From a checkpoint of a small mixture-of-experts model trained on Wikipedia.
Size: 14 layers, width 256, 92.7M parameters.
Experts: 128 experts in each of 12 layers, 48 SwiGLU neurons an expert, 4 picks a token, a softmax router, a shared expert of 64 neurons.
Training: 647M tokens, 6267 steps.
Below are experts of layer 10 (counted from 0) of a mixture-of-experts language model. Rows are named router (the router's row for the expert), gate (a neuron's input weights, with its number), up (a neuron's input weights, with its number) and show model dimensions 0-255. Each number is 128 + 24 x the weight over its row's rms, rounded and kept within 0 to 255. Numbers have three digits each.
After each expert's rows: a language model's description of what the expert responds to. This comes from a sample of Wikipedia text that the model never trained on.

# expert 45
router:129061103098140125149119138143109160101127157114114176158127134113145164124127123106167132170154111140127164157105101153118161159125123129120125127126094136115150131114081156112136068047107114093122136133139097097118120112139103113115109079133096128125147155143153122131140156104101136089159131097128099118115124104113130138114108162107130139141127131123083136152078132101131103155162122153162131159116108178097115168104114168098151160135132146179105123146145192112119131117084142100146130090130129118130143099098130127103134155138108135139137096086100098134131094110138124127194156128104152100149153085129123099137141176133128125109126118095144134106120134165117087151137107090120166163076142124115119138101103097151137140129126119112131125129106189105139119144165140
gate0:151184138128151084141121152066139126100148103099105147154124139135111162105136087154100116117142133128144118188134104178119115101116146134100133125187099115102101128152136135148127108099136104118109149122129107100147148131138097110119127121125160178079105167124102118117116127157127148141175111173108109149121130127125127110091136100130134123105104171141131134128127133134148131126153112194150111139153135135107098192089101149118132079120130147132081107147137132102141116126131105122118148122130105103149140122145158114160111152145076048161113146069097117080121146111140139122143152114125109135176162137139154129080160153162120146138127106105100140100125129167112109165144156168130154153128113135088144162095108110087140124159151135123129137127141163139136152144168133
up0:123125144122121143118114118183116111123125174139137119135127124131123140146115164149157161121078109153151143143106141100136152130115126111142122151116151145130168130170153115082105150125086102145137163149128158153138113116149133127165112123121124099128146093149132153124164140052085098089113156120159166087098146127115146103172104130155121093118145114084160131163124105142083136078126115078117121120142158130131125112169106093118089171115125123153154175136150141164129178155176119105116094133082169148112149123119113148070134108120170147095132136152130121167122101135102146121136123126131156105053105126106098130137108115086112103109111170159117130152134159086115140116127127107157109096138147142118134110112125147123117133124128149149160153129110088085144108082112126
It responds to: Of, for, on and words inside names of ministries, committees, courts and acts, e.g. Minister of, Committee on, Supreme Court.

# expert 29
router:144114097092150122117136157106138137109139118115094130125117108140129152101113154142142099143142137143107153142133134142109142112140104148163084119144090160152097096093105148078116116102130095111161124129136124097145116097114107127112154109114118132181154128182102048131115109129126148112188149082130135114099155141138118117096124140111136122127130107100110141112105110138106125161114103130186147136124109146121135175145118141097147114169183153150094121137127125124102147143100115145125074132149117123149141099147105175125165153096132150118129116087115130144144134145099110114149140129108106102167125078099108142173123145059124115073120137088148128098143136150122142168132101122116128115120141137069126188113093122135094098134112151115108052122108150107153157125114154
gate0:141106132150162074071137170107151165149096091183138111126138090135119141145154164136126170147128096180131145136104078122154134111136156127120110137108102123119107164115155124154127121148106086136105116129111115125126126103059150138115123123155080145131130094115130151103133139118158131147104118108088131082101158155135078126134149109141164114140115089141117092127146095152164164126133145153104102101114175133100145122154114134125195142139124168137087101115104138131137131110136126144133137128121122126126121104151126123162151129148109085139136111102132108135159192118107119157125165131097085082147135112132114131139105072154111131136135124128152128145127128159108131103087154117068077117100104109106154163135124125130123146119124136138112122126086176105131124086073102
up0:099122155129141100103114152134154130141099118160123109129119121118109156128152163170137155139102074148110159135099129131148092115112173101116076125115088131154112127163141104141127087147122091134157105104063109091126125095093135157139133099140089142131137141136113164140120140127142118149101087102143128055101189161123143130122165119135151154135144089146114084162114126138164158117125161163110125113088184146086141121146122127117156112153107152115082127097114149148134114140108128127118151116113080164166102123128126107156184158142135114115100092112116094119165169128139098118110175105107127095129115122160131095123125137140130115137123101140115107146106129107091104114092162135091067125090109116129138164151121139157122140140111125145111148110095135126124138116094080
It responds to: Start of a surname after a given name or initial, in lists, cast credits and citations (Bildt, Lochhead, Moore, Mc, Thompson).

# expert 0
router:149136101099158068164137129119138133107150152149136186164145113133120142140126135133157113114149094144103147148158117152123147147161114137136114123155094162137100114110135138100136122118144113121144116141144122119121084149168125088103135142126084119137130089164193098118144130110122171113125116109141089130090137094186093129134137132119158137161158160109056109153098130107127096117162118126146152143103128140115125137110103203119134097142132154152123136133116136134104148112099119116141115068103123131136117098129128161103129144129100131162147124120091126158143107156095119136173134159110127118133120121117119118138099135117085136127107075115136198122147136129090134151123106074133166156115126159074113176116153104152125101164088139110140138131129142104106179078100154
gate0:122164114105113149126181158147106126112122129136131118098106150125120098081079127128102117068130122176129099115105101117120143186076143148127112132136146099140123118119118110125146170131134140121148129130100126142121152157105087126162153071138098152151117112110114108154160106091104124167150122109099117130089128100136108142121139164142115142142146148155145088109135108143157150118147168132126132132134157071111136085109140095124143127133129121114144123124143135074122162144165129155119152140111153126102104111129114138156104155109108085123148104143177108127084147105098153081134142189112137160135158108120127143135089117102113118147115144126131127120129129190131145116136097084074163126151157136096136108184109114120086130096160152076162076132136131139102166117148158
up0:131176127135134144156168150147098091112102135138144112070107123134129117120108149107114132100109096139131103146132112157118140154088130163135123139165090134145117102130122157121133127138133156092151145127121147157096146122120110114154160095107083136139148086131144112143147126121094145147166132105128142116115144078131093128140132149142106100171161163116123075066120085159135101145108146142155135148113120103129138138117156110170125101122139121109141140111125114109085188164142124101132140137111167157111133125146139136130118130140120099094151092133176112113067115111134136061179121185114127141133164139138098124134093151146156129122133144132113091125124135155164134115146108102130168148174146132106126136124113114131091104093156178083120111110132135109081196083111165
It responds to: Commas, and some periods, semicolons and dashes, that close a clause before a new phrase, e.g. "supported, being", "entomology; it".

# expert 12
router:119089095081160111136107142131145166096117139133087145147140131104134127115165122150130051105133116138113166154109079108075134130135129120118070113160117158151115108125091133126095105116124123113102142164120143121142114107129115113104130081122103092178129112161122113119120122097119181121129111100151120116126120109136107151121131160131125137122153122130114128133084119114131111175171106119144154137116127124088111152147092133165146134153182141160145103137128155112110167123097124121110112122127137108148120123124108134129137135110075151137158072123105109120168144139110119127159163128138152128128157137096102103159114169118120130095137105123173132120151119112106048151141114084143148144109128101128133102159127079174102086177100136092164123110089137085093133110163158
gate0:165110147094136133111166171120126080130102114107140179115154115104141087064132144120128159125149152145092162120127099093140140114143098128139157167087174135093140117181093129153136135187124167124128126128150102133154078145126109127135139090123124175185167176078107085151132153163170128081095115158154127128144131173147128136140119141128153113107113150135108144106133103113128104145171147076137131126112152124107124163149105157129165160138145128145115191147128124141114098127125143100104122130133143109138129142088150113143160129144135145148124148113116086151121111115155125109133127109135107124143148144166121157154131149083174151156153107118149157141143120159132115148117137124126116136118121114071120148147136139075095157147122143122152137133168159103088117134110153
up0:120125125127121138141131114149155093116132143121166103146113110114095100119157096142179121105142129168112124113123116116118140140160119100131199100133161126138085096186146161107083095144121123146126085115138125171106117093119101127145091100129086145107108123125122133122170109129115153121099115136168078173124125135127123117117145132117132119100108124117122140117091081078130123085178136147104158134150119136103094096130093169126086138097135168121158094112075114078103101084126078116107168095114153138126133154122178122103126118148137085166133090124084157115131113142092138120121166108126139123102121125104128137108080134136137146140134158123158130122146103139140159098160115178105145160085073108143144133149162120125108157135153119149135147111091123140138140127135128
It responds to: Country codes, country names and player names in pipe-separated sports or results tables, e.g. ENG, ARG, SCO, Netherlands.

# expert 6
router:113124110108157110131159160139143141111162184128129149131137134131120129116106163104152113174153089116101150184093083201121161145127108141148112094167086135166104071133123163103114104098136139119158163141109097101149102131140107117119150138143123100191124115174125110135102113111119141106141147106118091087151106137170128130123114119106134135152133113100116148162118144131123121130124120145167145131097130124107129158147109141124136112168156121139108112125135135114111124147116110133139114140139072098162100095167097147136148115115122146146161091087107094174150087131088104137148156163137156107157171117124112116143140170083085110128107102117109152104151113142118090147106125121138155145128118096079111158110128116135100075137108132105113140141073149131109152150120171
gate1:133118146113113126101106160134138109115134114126124087126127106153106137159134109097125201149103125111091129108041124149151123110147130106106139097132162122103152136160147136142136157105087124111098085131116130156144126131117110133126137054118098127215124179123128154157109136111155134115100188110144107114136125133133151184121124156105130112114100143118079134138121159115099118119136095113105144119103156130108098130119097163140121159169154116093113131158156164157164104121104136159118147093131136103173119099151139123117105094144116133141113179171124072203134136149119136141116135108115146160118114174128100117115120116128117146143122121093134141137108094083120113106115172132086101125148110145130139151156107127121089144118101125153137172120124117129105144127111136
up1:129127148133184089092096165101162100147128157142161102129145101164132105132120099139117156135093097133135128094116132134145134082149154125148100120112110136157140170144146181107136136117097149119131127122091168130129107104125157134127127108132081152136106122098144148153158130100144117115084114116094089100158111097151123099160136107118159122165113069118130138106144106130138183137156119144114141146168128129129115078133110139135116143171143121091116127115146145131178126131110116177147157109164085141120131158112083141169102114164117147163118140129134150172124175143108103118105116132135097096167149162149136119134145085136130154172135178161125146117127127164141111109119136121109146109125141161174098167110101122124137107140073117155080110135123173168109098104117117
It responds to: First capital letter or piece of a split proper name or capitalized word, as in Am(iibo), Br(ightspace), St(. Martin's), Rh(ode Island).

# expert 21
router:128101100087131131121105131119150143103110146074120137135137140139140157126133147134147102144145117104124151127100097135122160128156094144128130099148080123173145063134102140117138113116143101108199143124145112075172102130147097105111120105158131106183143141180117055156140106145109191116140152106143094120123135113136131150125102139092122109137136116108112152126127138096126108119129137143136160143134136126094109144145108173150168139160147145137127100114115135108145130116105123084128120127123111084138080135140110188103126121119112150167145116107103094160138105132098085162165162124120132118149120139140113115142112130087101127088121110133113168071158092165108126153141096087144113118097125130110134163145121127143107106125119126108120097074095197159141128127114163
gate1:110084144122104136126122118126124127070134126163128129115095159142082149130159096129162142173092139170105133106107099137114141161130111125123166120163106124108095130101128161124126129125099138133162126142154120085111133153123091110111148127171126108138132131099053122131128112159153187122194095154120124183121112101164134121139193101105157118131098083126132144119094120104123140153128116138088127083071120117119149122139140118089156131127129157078141151113129127140133186112111105086075143089139143111155155151121122156148132153091144137120128109113122110127104155164151088125143119105153147145100132104130145120155114106118110171116106128117143106123112129130138125123135127098103150146136114151121077098159092108099122087103081108093117117131080129156143102125104137
up1:156093132162128129125148146112136110147100154126129167120130122113124116172142152111133110157118113116133142170126100138160095089160103188158091131099144123098138139140136099088121153173158153107141121142169146139109115144143109142146151143143128159159143115095135123108117121087102113142095185091147176117125142135149101129109102156141112127077163138144128125097140120132114114120161101101139100160138142118097137117135094111140164086106120143181126150081119162126134144134139112116148129146161141113084101105131107105127146100131128122149160141161144115125080136146118151160150161158078117122181153108125137117129092144155119106123123152134111103130154139175097142176151126107116096148158139120151179130137152134162110117153151175104166131068183187127108115114127093
It responds to: Start of city, region, club or venue names, often after in/of or in sports tables, e.g. Los Angeles, Port Vale, Kingston.

# expert 28
router:134136086114114102145109151123143131110111120111113136158163148131181166128178135126150122158149118131109141131101094148095148137160140139131108131137113123168099106125111115078129111102118112095148145155100106116149092113173135089091129068139116143181193127148174099154137131101117174117133143113138102124104129097168134140129077128080123159141145117135089116132114125111120125117124123125138143152109127147103125162125125139124125140135132120158127106126155159108135132088084129078147129090130103108165079134125118202117156135103087146135144109091133137144145127112116106129136169175145148098115141124110109116109161167124110130123101136099141188087185099177108122146140100074143134161092132123113136130136114111146065120135107111109108111126108166117134147115144150
gate2:132127143107093144119160101148107125119095117147173132113090146170118129124119142122142134111118087139118128143132092144139167101113123128112117100086137116132181117116113160105112137158085144127111103151139114103194117153107151141077118125129094126110178150149191132119148123159168151133149151115121091093142173122116156145098127124141130157105159141117087149110143133177179125129141122112134088124135139170128167105112116111112106103158111125143096109092118114089120111100112128094169111133138115113151138128110126166084128109140159171132172123118165095102104139166129095120103147194136114141080102076122151093096163133156082120150146104102116128107131139168129135125159115123145161095108186108117114135129151112085106128122105108112152139139142135141130107158152119
up2:150115112136142130130093158080106149154161131136092122120149124075116139095121120129114134159128151124124107100129150119131088151179136130136142142168133156124074160138095090132131132114173137128135162117112152160105155112143096100148137133127161126149090114115118138132118125102079123104135099148150159141101109166122092138142135104108098088137091116135189118114102132100103118129102112119142154119141119105122153127123142153133158188097167129108138152158142150145134141148136158189114170152091125114097136111161135089181119155113079100126091134141135164157165123067121164127188109080144126107159143115134116156149085124116162140098090126136162159133126163107157107116143128136127096155139092149135137104111105142168112125138175151155123105117121111099130155125113107
It responds to: Prepositions, articles and direction words introducing places, e.g. located in, in the Province of, in southern Greene County.

# expert 46
router:177106105099125131148093122121133102124128134129101139144124120124159156124145128114152124135137126130135148142139130152103139150169116124120107122121120138151141138071110136090138109098099115094147159124126112113109115117133101127093107071109109132140183110173117104185152137129128161120186128134139157089138118140162139149077089150101125148145139116126094126151111128122127119135134115114156166151142116135108091155134123163136158146158148122154118138115126139140125133100110070079158078130143113135187118082107129179091150130117093122126134114104124115133158083192128129148152174139094130111157137087112105113147139159125105137091115082099124119090160130180140086148130120077135134135073137137111152133106119069142102090140118112110117105148096172092130151137162122
gate0:175095077123118128172119136138166139118113103155145151095103152127138132123143108125143167127138110140138192135099134152161142127121184167122099128168148132158186141102108114151111120140104052106128140124140132145134127140143134118108131115143112142137138159136133131109144109165130121139152138101143112138147159092120126108142135115113140112093081110129116127186147120124169156151171128129118155113106092106127105142135137085154155106137122134146107119149144106126120110136172165098194168096130131113127099146125077103141103149108124126082084149150127123098099126080116145050194122138128101138123107060185108124122127155132123122151099138109112159153140108189122148094121153122126109118137138118144146137155149129100129133112130094134163120119115117145122129161128141
up0:062144159132133132141129133151131097077157133108101106191146107170147135113145127158132083116139159120115074084144077111106114157168122125129151154132107134100103131152154134127111133103126179162102107154116124109106126138138145153139099132113162149119147107075103120130132138127116119127102106160110123136106115100111136109129129133118122099119140139097127178124100143128075096116100128103080102153122148125088151118115069135094106159133125155147147131072154115131149121125111107168076117145124163115177140094119142130135103161141102115161130125108159129136147106159150127181096126151179183107131119160084132136122123104121145138100094122131078112123123153067135140159146101148109139105100107149107101124129127111173118142151123154119103157134143124103117144095148138
It responds to: Of, commas, de, von and & joining parts of proper names, titles and place names, e.g. Archduke Ferdinand of Austria, Dayton, Ohio.

# expert 34
router:129130139108147148187088155126164159140146157085133173167142138133120138123129140124150136104150105148132151160117120142118157182137120139136078089144126140167093095134112125093123093130128134113130133121083114113099110114149137153116155123121092079115145114112173107159112097087057112124117148154144098117127121093134111141132116153115169136152167132098132144141110120152122077139153130138158181159120082155109086150151120181121161074132131147160109115143170172129100162151072099103143128113130107114119114124128111134126143161099121145150155109111124097145135120123142093167159133130163155098146139090128122073115110135071106112114134127111125120114124083156131148140136141104166148127111154140082088158125106122162144135126096138166145117126128129115126157104150128
gate1:120157086111120119136079140142120175151116151113150152127172136113188129061108125141122160110122112127125168146133122136117143134155124121142140144151093124127140147120130147117141129150153127091095120135150120102110132110112113117111113116137166083079115126162128145163162099164112119137069136138083162118146163139088137118137110124138133123178138123109103095129103154102145131122140171150140155107082091130126106115117136128137152103164123146094117120141090112123127150103114156174135156135140179150162098156117136116134062151122115153135152142105149159096171105154121153153120079125121163120127126076118132112129178088103138104137152103119122141128108139108124151189069120123117182098141108114162142124146150177151134101114123105145147140145109133187146144152154135
up1:150094153137156111131143159179138142123126103117134124140122142126108147145120144153126160109116166126177192132163124147142130127137152183120142137142127115089136140140091169104094096138114143152125118153138143133102127125219107169119119113162081115065153105099205124139168138123119147106147170123147120107074159162111113142137129138130204121119149090152140122159114146153134130132129118096101103120101118143134129128107135124131128103153124144144122156122128124174127179104149150146110160102142118142110144110131135126127112123126157108181149130159166134076140132089140097135117143123155108110157120120139165138129115140126135105115102087085129106146125163140120155160133136162107105151098151128130112127098149151151142193128096154157135150120157156152095140134106120
It responds to: Middle consonant-vowel fragments of longer words, before endings like -ation or -ing, e.g. illumination, reverberation, self-determination.

# expert 37
router:112120107054157097167123132126122142098132192142134168166133103138138110126155124144120123151162116144106155156140088146115158139172120164155101095161143164140144101122122143117128123083142120149140108121105125126135116096160130133119130128146130130136158105133144077156088105108121115088186148125175125091132140136166105149096126137076115119141133118101111126160110119065113094120131147152149148144078126134132138134137084123149141127124152162139140138124125154116104157112082158109121090143171098072116126099128110174092128161131087142110113069104075143131137115109110117136157158134115170120176135144096099093121089164096131122129137117104163130145122137122109151143106110111125141160105145120089132145116112109128146131146115135171126134117085120106091145084128138
gate0:137112120103058115135133148124145144136158142113172115120140132131166111149141102105134150146125122168124146158187142137125139074101108148108121125137106127107150122125102168095143144127153126135147115147148155115134114116155077102108125154163137089089138118162127161104152075151138166149147134130124140140115132133165153143121164124133124139118125125077152099135132145116103166137132128124144142133119121105176100124136112052138116134129130120123184156133112107097123160164134167110172090103151129126144129126113153101093138139113109156152106064080113139118151095176078146127130147150100113140113117142121085138090156161170127140150129118116149197098121098125132118111136108120125113119130153135121138157152122149105131141170026123129114144132109151124125123135092158
up0:138132134154061126132152109097158125097110164132156129101119098148172111131111105140116161136114099130130127124124132153147125109108127141122155126148097115108129151144140153100116115106149115107137132106138134145143090094146055130149155143134138101134153104133105152167134094138151115154153103101133165150145128131173174156144120117148136119117117129093140112119115107111097146139127151132148105143121133085195074124161153093134099147113110093127124120110129138127139168159146125115143095124126133118136107121117175130089124113125107157150125069082107103111124104136093136175138100174112089149128084182099108122123139127144145162192106138104110155104109121158134117126147129149091122132139151101138134130118109183132119144149026125137095156154109123110100103146095159
It responds to: Opening parentheses and square brackets, often before numbers, innings, born dates or asides in tables, lists and citations, such as (5), [...], (born.

# expert 11
router:138134146095129134136090135114151140121126140080101150143139114134116171117131171134145122093145110129117161125140131124132149145141106149164138135149087140156154102145101164099096115101147116127181141151123086093151133117164101142121161094147132120136141127167117088168140109102094157120180167136129130114128097134134088128130098141068129126144140118113126121129107089111131120166157132142136155134137105134128095164137116153136148082138134147178132097109126182146138146086128108140148116137132101047149066074102125138111155123108121142110131141099112121140136121137146103113151163156103101127181139080143100116132113138044125159100087123135128141138132108166102116153150111079187152120123125113125118132123128095149148131140129109105136123093128142101152123150167170
gate0:161147134105123087128152123146092121106128136103145116153118109142129123147125126117117143085124147130086100092174150158138097136093114167127125152165153090154124162104130153147147177138155128112137120106125105158104153161153098105127153122102132162138157113110105072098113138091119116112141120102129184178132148100164126189130140154121098104120146155105144137107129166149150107174129123168146137117133126110189122114200130102119135144140123104076142095104096138134084096097081140148133138110180114112111094114108144123153162146120155109103136158128111128139137115162119170151156146134141132152101159098110094148111094129156143156133119140142122144095139140133124177124162140112115134147171119113137155162088091181168136118107127129110108099117097112126127136124117100
up0:144127139107130090142130148152115121117129118114145130145111095146134149142123129111106146101133143135074111086175159153143077155126102152113129170173144093180133165129114152142140152121162105109143125106134108139113147152160118098119160110095106145123170093119083065099080129100139119108174135109142181170154138114149092179146131147112097117151119170105128128112134173141151109166130142174111125111140128109190122127178135101112137138129123120086129101092102154147091126086090146153108125131166122114141122113121157126142144151127155115088142150134117127145146080140137162131158155107136120153127151105145090138119087135139140162121147136136118132094137149140125175151175136101102130143146144093148159151102083149155132125133116111093115109107114093121129137158139076
It responds to: Raw byte pieces of Chinese, Japanese, Greek, Thai, Tamil and Hebrew text, plus asteroid designation letters before subscripts (EP, AD).

# expert 62
router:124110065058147113142097133141141134095167139070106143151129109120117140107161128129127138117129136121137153119142089146145143157139105152150130124158106147126142094101105167109086109100146106161132170134124116096107122100127118103094161112121133112123185148200120081139125134051096154128142150115158136072117102161166111136097108134112120120110152123122108121152104110128132109154138078146137130147087134161124090162126095168158146106151129153126100122131151138132113136154096147125119105122118121100121097051125115139150128147132106129136152113118123085154136122132126127160159166174136172130163174103145151120131117155102110120100095113104151134096118109129105107143137101091134125186110110129126124143101080100128131113118112147117157130092117128125099163121116146
gate0:087125105152139130111129114078142140135128162142090123103117167171139121124113106143090156144122195128138114124192112170152146102090126129130124151098140114141128145101129126028139079127115152117141150148088094144155087119141104138131141102119115115112139156147099105150139099094127125120116140123136160085108132122139142098114114180106120104133092167129121130097112117138087128144130128135096155139141117142095100115101111127142136112167139167165117069089131121154103117142146120138113098116116087102150120085133139161160129145183165142106088161136120164134110130129124119178105119131123157138133147105138128127126106149113125089134165119084135137170138124142112120140099115064130120167113079124156155149099098116132121121111107134090126155115172117154119124112131108
up0:142137136133125136127132140184116099132138112132166150150160118104108142104138129128168073136121052148158144135085154110074145146121121151150126127153113132097145127175150123222124150128127112125107084123169156134122163103149125145123103129129126117165118076083152146119136122133138134105120150147132132145144077125105123121121127109117139150117158089127140111151120145124144137103130126101150129125122165108135148150116126111135109154063113103133173156153094155089183130117125127111148151147149176131133133163108122116135120132099145151102136088133137103113116131130151125097153162115091100101127138147059122133129146117129132147143101149175137121072103139162118119089173127172131112102134173157089095114118150122139153102135177130166140113144109162089150112115132139
It responds to: Starts of non-English titles (German, French, Portuguese), LaTeX symbols like \ and mathbf, and CJK bytes.

# expert 50
router:121136087113133119132179110128145164102128157119092129170118089126125130114147128137132105137129138160108147159121134153092137156144117147179110138166127129170117147116118120102138143111080095134138121147121114066143121051148131126099123102137113112119152131136162075153115157089081141132199161137142087102117114143132140181103132163099150144150128132105118166114136092087152138103162115113135155148116110137087117160127091154124153118110157164139079080086114167131133147114100142128126123118141105107156140095148154132134137142094113143115120116096082140125155154129113087122170149173125144130127140110085083111110117131107101130072101117101158136122154135113108167137170127091143168131125164108091094130110122120136121145118106110104112102115126145134143126148162137
gate0:150195131135152126159149117151147167086119146066129129152163161144104140091120084137156087120111147120111142138124140136087134102113161141139108163124119111138170123118175165124115107163140151117143116124120150135117134128143082102180104113118126150115120170147149113142109153109118142169139169163144123137091125147138148153095149118129122107129158118119133138123180150151162150147143149136113133134115129124109091137184147093123140113122103147134082162152124155159134081180112131115150130117175154116105155170137132124194131127105134106154136119120135145164123167109102147119159141146099127163076150107134117131101137128114136142093106083147154137128198091151134164081115144134098132134137097116097097116126099125191134104116107122131139130170143098133118098127131118
up0:130121156130180167105138120176122123130148113152137120161112116183126148090144087131086110108153124139130087131116138131170121129092127148151123112090141147160152105128131147111184144112100140085141141127139139152114150076155154135088147130177146127117133139136149119126146114097142130132108222125127155136059116144124138109108121102126135136124182157098165103107135143169130138099093146146126150102123143128097100095151125134117134093105162123133112119105148100102140140083093131156136114095146110130141103164178128151133163138098124161102093159169131128112141124128169107158158142100117083178091131105140105118134099120154140106087170130154122141159160129099131105127143097155148129108129118135106106133130094137169169109160147142124125094121155152125122118134151144
It responds to: Category words closing article descriptions, such as family suffix -idae, "flowering plants", beetles, footballer, politician, Championships.

# expert 60
router:140081096135160095178146137096152158089140134119094127168137135138113128107142137115120114103124109154108142139092114132114143154108103176158104113139133132153124108126097143118136113126131083132132132121132113116106102108152149092119163116134109123156138163136207126142105111132069144107171136091160080112101123134139088140111111156128188141137162095094102167118117056114122111128174121140122159173102121157096113132126077143120170079128170143121136103110146157102121164143112087104152110081147113124102141109113131122142143138130126144122148106117125160111156122161114108135164141106150141112145169094113097089105069127118094093116135117100136120117131127112139123131163099145130157152116136120077107130135077139168082114128105116116129125131130122099117160111127151
gate2:159063134151127127138178100141129121118119121112104118133151116113091085127090132095131143138155135113137148140126100123076135109159126157164148119152157115150122198148117124162103145113083125160111148126165148125105125125130118152094131128142161126138089142141106120150122102134175172127134181159115123123112113185086138136139089141140155135097106135147095146142108180134086135151178103134078118165147068075156163130129109155169136162117128099114162129164128081089156127112127124140170104118128133126135142107121133124141116154106151134150126086119135126118159112151123149146136093130098144113128190139088144188120161130122137174134129124077143162165100130128148137128123111156111123140144099153120133135112115134101108128146135115113157102138156146135124145158155091
up2:114151100096113158143146127138134107144152116131136159107103121133154131180081112121108106153136063139117120116145139115157136124138155136141134126107114127126132120143116193081132135120116120111155141109136115120108115170149110137119186129092110121096142135114167117185114112089149134116114096067109105113150102135146099130153123176133125110135090132161118115129173074117151157089104141139114115089124094111112114088151168113120150111121104169173129086126156118145080122132170118117118115136086098140115119127151144129136157132151129123089122168096092125106101110090077129121132108111112119134135107139134107103118119119184103116114119158144138143116122125139191073144082117114129125143116126130124116151146165169168173118110152156115184124115117123144081145146156165
It responds to: Abstract nouns for time, role or outcome after "the/his/a", e.g. term, appointment, tenure, health, decades, success.

# expert 55
router:165136112110142124156132134107168171086117163119098123129176093125180128118184138134148139153122124126095139149149065116142143126140129136147140092138127145124148137115100139134143113121133132121130141134111102104090132092140130138112153156130123103104138127158144113112117132128122132113121154129122085130104080135114076109107116140131143151127168118106118110159108139128124129179127114153166141135098132131141104193138097148107159143115140126188134116118178207094110122121115104124133122139100113101133116126160098160123132145106134141146124099107080152153132076120103122111150177136150134108122115115129132122142104140130102142079120105094177135125146122119061108155132100110173155137125103133061109137112131078180118115156062097082128119100117157142109157110116126
gate0:120123137141125083172083073112133130153101171113135099112145149099123098100145146120150111157124138139090155137133160152133091109127139163203178124120154162153136114149116135163136138109100172131148120118142110124152156111080171160121138072114109145111129104128103166109111137135169119115127158094118164115128103151144097152114118133120126127145147168105154095151125096112111112123123128105143119109116116132160149097114072165137126144109122105114159114111143139166078155173113127158132100106116101091133114127146134147123100095128136132138062144115149139112116045133124138097146134140149107091109157118151127166115163107119102092077133130096137139137110157130109114170132093157156159148117099131149078101125109114116135126143139144105129143166128162159141127124102106
up0:122126106156081087106130080101119106139091160147124138131118118090150101109108151099105133182123117113101127146115124155133117100137109170129174130132138128139092139148109087169158114138136139129128098159073107157135133154117171159117158091106148087102148087129139150093089139136134138109149153110131112149120115141133097147052122132175115112131148152116118144143131111118123129108139122078180114114142113139165156142185115162134102160128148114101139098151115179101130150158123113124119108112157108131114096136121160141101112109141156177138084110141126150117131107145113164127118153144189089140104163115138141137101118126145069128097140103123118125158107105082123112144112094115129154139139132111116088082143126149131158090112181124109107139140167103164154119133115136
It responds to: Pipes, spaces and colons just before numbers in stats and election tables, career totals, and before counts like Pages: 306, £, approximately.

# expert 33
router:115132076070152128160144116117122154126157168119095119140129130112130131115126149115149131100168099139135150155110135136106167138148084123142101122124121156127127130121125132122094112114130122089140152145121112123112100137163111122077132120131120140139140125163155120135109124105120134103157146110131108093131145117197101150129130142105123144111148142089128141149119101114084058095110139187147137165123104132140095154173102142128108113125206151161128066136141176113150128086122141120136125133139073106122129113130113128122154174118127141143130110121115119158181126115126110115132147162117154132159140124097126121161068165120081105109085058154147133097148125123129113179128136121151161141102143108119129146138098136163124102203099089124082119115126143143133125115152118
gate0:135138081136104135148120170124125147108139137103110127155118133125107126110129136116151146111174107148090120100151164185069088129061132124129130112090119153109131164088115153159099133153146165144111104106089138149149115114143109133113169146142137111105088126120088168143148110181115135133131156128134127119177128173161160127143089121129147120120114113129124166198149127127103139128159177110117095148125138131158142112109111179130098140079118178090097127140145154118153141127139154101146162156130105140136083107121120175132130162147122109131122145119150093136114163106121137179118196099122141118141142095140105162125106123157117097129162084116123119113157117135146110113112134156161091103132112118116113104085126129117133118137100146103127144178146150115123161139170133
up0:160127172123135148093134140128125105134141119124160135130141126101144137138124108091120121111103140137131197164106100169200165107173127135110117137150122085187082093146160107154158071129097120121095137117141112122121129159129101137162087120106091122122137134112129133140112139097105098118116116140106110156114138119065120131138171156116086143128168144136125121090140132134143105136126128082142164117120147130100129153130147055117131112176123113072082096146093128104112145114089088125141116098139165120140120146158114123135145140116146125121115124124103174124151099131147153118133102145146109124113139186123144113096114127074149144152104164111118127158136157108093097114149159091096113147160136110133086118164125088109129104110140144123145125136147104166124088129156114
It responds to: Pipes, blank cells and spaces between numeric cells in wiki tables of results, votes and coordinates, e.g. 575 | |.

# expert 32
router:128146067100164131163112144127194143121137157141106133159142126105139125149134117117155125128129113129123173174113109113102167132133114134151100107147127148165138100125093139091139128087134126131129165133095119081104107112136103129097164114173111106141158120136130097128137138112103171121114130124118115095081125134134079133097079165126128130152136145107120137132114113116123077103134125166146192160137081160104108136120117179139140092130169153178130097108123178118117149143121073134142116120107122106129142099121125150126162148104104185156144091114107123143151102171079103115175154135092139096118149126137112101126078126103118135103118089120121146106128147140131097179137127139145168115130133112089091146121132116152132090126108126148102099105118136103102144135123178
gate0:097120081096097090121121113114173180177098122108154137134122076110084142137110157121152112123157107160130088148166113105122108162148154101136129119078113123135133138140141117132109159135118121152134141135131128135099121120121123127123128115143124189123091138154134104093137125124163125108170130132117126129113089130129158123175138127117127130132100090145120104164122156140123096116119145115165107144109101147108111098142103118132107144103134141129168128133182148098149146069112107136123097056122170117104165111153092152098109127125163140135166105124136142122096164150156132185146103093132157143116114093117108094148135122129134142113135121086118110147144111085126173116162101169116175082152105130131129146072141133113137168130119193116146092107106095130107168137140126
up0:145138144135188130145135130128097088079171106191123141121132138146183136102154075146111159146137132117143160141125126154122158099136132158130120158167122079123104124144141116104144078104139118099171074132123104114152134135103152134128096153135109105120128101082116118215140125159092126137080119143146107143137151119153098152125113133173122123154166140121141135125158100098149187147123128146104144139127148159139129154113139140136155127166147102139102145110121125176129126185122113120134168172139132132157113150093113094161139143105115090134114130111104133117145093099094117054111149159140105112139128149149151138124124133127107124113127135154098156118113127188122130140081135131146090152106140151132128114145111107115103109130112089135122152160145169159122104139106140
It responds to: Inner or final word pieces of foreign or uncommon proper names, such as -chester, -stein, -owski, Dav-out, Tol-ki-en.